Experts of a small language model.
Size: 16 layers, 27.4M parameters.
Experts: 64 GELU neurons an expert, 4 picks a token, a softmax router, a shared expert of 128 neurons.
Below are experts of layer 5 (counted from 0) of a mixture-of-experts language model. Rows are named router (the router's row for the expert), down (a neuron's output weights, with its number) and show model dimensions 0-47. Each number is 50 + 15 x the weight over its row's rms, rounded and kept within 0 to 99.
After each expert's rows: a language model's description of what the expert responds to. This comes from a sample of Wikipedia text that the model never trained on.

# expert 47
router:25 44 44 50 42 48 72 42 55 45 50 39 68 72 32 61 25 62 46 44 33 59 69 47 19 55 49 54 33 59 23 31 49 78 37 36 61 45 57 55 38 48 50 36 60 61 68 67
down0:42 78 36 45 32 12 40 45 72 73 38 60 47 42 21 36 66 63 23 74 45 64 47 48 52 24 51 57 39 52 33 49 53 52 18 13 36 58 68 41 61 64 86 29 42 57 54 36
It responds to: Word pieces and commas in German, Dutch and French names and titles, such as Kulturgeschicht-e, Zurmül-en, Allobro-ges, van.

# expert 29
router:39 37 78 51 22 34 65 68 61 51 40 32 48 57 38 38 29 56 53 44 33 44 51 43 68 54 33 48 60 47 46 42 69 55 20 45 45 38 69 59 59 38 52 71 77 56 48 74
down0:52 70 55 80 39 44 51 46 63 16 48 36 84 74 33 49 21 82 43 38 61 35 32 48 58 43 67 51 51 37 50 51 27 43 46 69 55 41 71 46 61 63 19 68 44 40 66 70
It responds to: Periods, colons, dashes and pipes ending sentences, abbreviations or list items, especially in taxonomy lists such as Genus:, Species: N., Fig.

# expert 43
router:25 32 31 50 33 30 71 78 59 42 84 45 39 63 58 72 31 53 39 49 53 31 42 54 23 44 62 46 56 65 56 41 38 51 47 74 32 37 33 55 65 52 50 32 66 43 69 57
down0:41 61 73 55 79 30 32 44 89 30 52 61 51 57 44 56 39 55 48 46 54 20 57 60 31 52 43 88 56 19 55 49 51 47 45 39 49 54 66 63 39 32 41 54 60 27 62 67
It responds to: Inner and ending pieces of Latin taxonomic and chemical terms in species lists, such as -ella, -tus, ox-ido-reductase, trypt-amine.

# expert 32
router:29 25 69 49 59 77 35 21 42 48 57 21 69 51 64 31 56 55 57 20 70 49 33 33 77 31 23 63 37 50 26 54 38 75 32 43 64 37 54 42 39 41 63 58 55 31 48 69
down0:61 64 35 47 50 62 24 32 74 51 59 45 74 62 48 74 25 53 42 34 60 39 62 60 66 44 76 65 73 49 55 47 46 43 71 41 51 68 29 46 48 73 37 57 52 65 55 31
It responds to: Month names and following year numbers in dates, such as "In September 1875", "25 September 2015", "May 23, 1978,".

# expert 13
router:60 30 62 28 56 74 48 23 44 67 68 37 32 57 66 61 48 66 57 66 19 61 37 26 69 45 52 55 59 62 57 47 65 60 31 43 55 63 45 26 51 57 57 40 40 42 38 49
down0:37 79 24 37 66 45 73 46 24 49 36 61 38 72 60 63 53 43 65 53 36 94 44 21 50 57 58 74 30 56 36 54 72 31 39 41 51 36 46 77 40 53 63 48 50 42 49 50
It responds to: Years and final digit pieces of long numbers in references, tables and coordinates, such as 2016, NRHP numbers, vote counts and million.

# expert 33
router:19 31 38 41 41 45 43 37 24 40 50 40 45 54 36 60 57 66 74 39 63 56 12 20 58 39 31 48 53 37 53 53 58 70 26 49 58 45 45 36 57 46 70 69 75 77 35 48
down0:48 56 28 64 76 49 84 61 25 54 47 57 56 65 45 51 60 33 68 69 72 34 42 70 38 61 49 40 67 66 51 61 66 45 61 42 71 52 70 84 32 61 73 33 41 46 53 55
It responds to: Line breaks, brackets and words in biographical article openings, such as (born 1984), American politician, footballer, son, family.

# expert 2
router:72 85 47 20 36 40 52 69 59 37 32 84 29 73 48 41 71 45 70 35 54 52 46 42 59 41 58 50 54 45 75 44 64 24 38 64 69 47 41 31 37 41 50 50 59 40 52 48
down0:50 67 21 48 41 52 39 53 52 64 39 60 38 32 37 41 68 69 70 31 52 38 57 70 98 40 07 32 80 75 65 55 50 51 48 48 39 47 82 46 66 62 49 37 61 84 55 49
It responds to: Word pieces inside proper names and rarer words, such as Muk-esh, M-ach-ado, S-pher-ical, plus infobox field labels like Born, Died, Rank.

# expert 22
router:38 66 48 28 55 67 30 54 48 42 44 49 67 84 46 72 58 68 66 44 43 41 42 52 58 52 44 63 36 65 64 52 59 65 58 51 60 67 53 39 64 62 83 73 58 25 45 67
down0:52 76 54 37 53 65 61 10 30 49 76 68 34 33 67 38 44 34 59 64 66 32 58 23 71 34 53 56 53 57 81 32 55 51 61 71 20 21 51 52 51 66 50 47 32 51 51 54
It responds to: Ordinal words and suffixes such as first, second, fourteen-th, 191-st, plus counts like one, two, three, and subject pronouns he, they.

# expert 10
router:54 30 62 50 30 46 46 53 36 28 53 14 32 55 63 25 49 59 73 22 30 49 51 57 38 56 49 66 41 63 66 62 52 51 59 42 65 35 34 35 23 62 88 55 64 55 40 33
down0:35 56 31 38 01 41 49 27 39 61 52 58 48 81 48 71 34 49 50 57 34 42 54 51 72 40 47 17 45 46 72 27 49 46 59 61 56 51 17 53 62 51 55 67 34 41 26 52
It responds to: First word of a short table cell or list item, such as Light novel, Worst Director, 37%, plus is, was and a in running prose.

# expert 35
router:37 47 67 75 20 56 46 21 37 27 75 56 22 34 53 34 34 59 47 59 58 60 60 37 71 43 65 43 67 57 61 70 41 45 63 32 41 33 37 38 31 49 57 60 65 40 50 40
down0:56 47 45 43 40 47 40 50 66 38 48 52 38 66 51 25 34 39 51 54 63 40 49 41 39 63 57 48 34 28 56 61 46 68 49 43 24 64 77 45 60 43 53 46 55 71 46 41
It responds to: Standalone numbers in tables, measurements, records and counts, such as 4 × 100, 5 ft 9 in, 57 kg, 23 wins.

# expert 25
router:48 49 57 23 42 51 44 43 30 49 38 21 43 72 18 51 38 43 59 58 52 62 60 41 55 59 40 44 56 56 37 53 66 65 56 48 48 24 48 58 34 44 66 48 47 83 55 61
down0:68 47 30 43 42 31 26 64 54 69 73 76 52 69 60 53 48 46 55 60 40 39 59 86 22 40 61 65 52 43 53 81 41 37 67 51 51 67 41 64 72 47 35 48 52 28 79 57
It responds to: Surnames and the punctuation after them in citations, cast lists and credit tables, such as (1979) after an author, Walker, Singh, Taylor.

# expert 37
router:74 53 80 85 55 62 48 41 47 43 76 66 68 45 65 50 47 47 62 75 72 50 41 55 43 57 52 54 40 36 44 32 28 53 33 46 46 41 45 56 51 79 39 56 73 44 38 47
down0:53 48 52 40 44 18 52 44 55 76 32 47 45 63 12 30 65 27 40 45 27 54 32 46 84 48 52 69 66 43 42 64 36 57 45 63 34 63 53 60 26 83 54 56 67 75 36 28
It responds to: Spatial and range words in geographic descriptions, such as located, near, north, east, around, from ... to, elevations of 900 m.

# expert 14
router:60 35 45 35 23 55 62 26 53 27 44 67 27 57 69 59 61 79 54 65 45 58 68 46 53 58 44 46 59 47 79 48 45 51 78 44 41 67 54 36 70 50 38 72 68 45 78 29
down0:55 25 70 46 50 77 50 45 38 94 53 48 44 50 61 64 40 29 44 44 55 55 50 49 57 45 37 52 41 37 68 41 54 62 46 39 43 55 63 34 29 34 53 48 49 18 32 55
It responds to: Pieces of geographic coordinates and measurements, such as degree and minute marks, N/E/W, digits, and units km, ft, m, kg.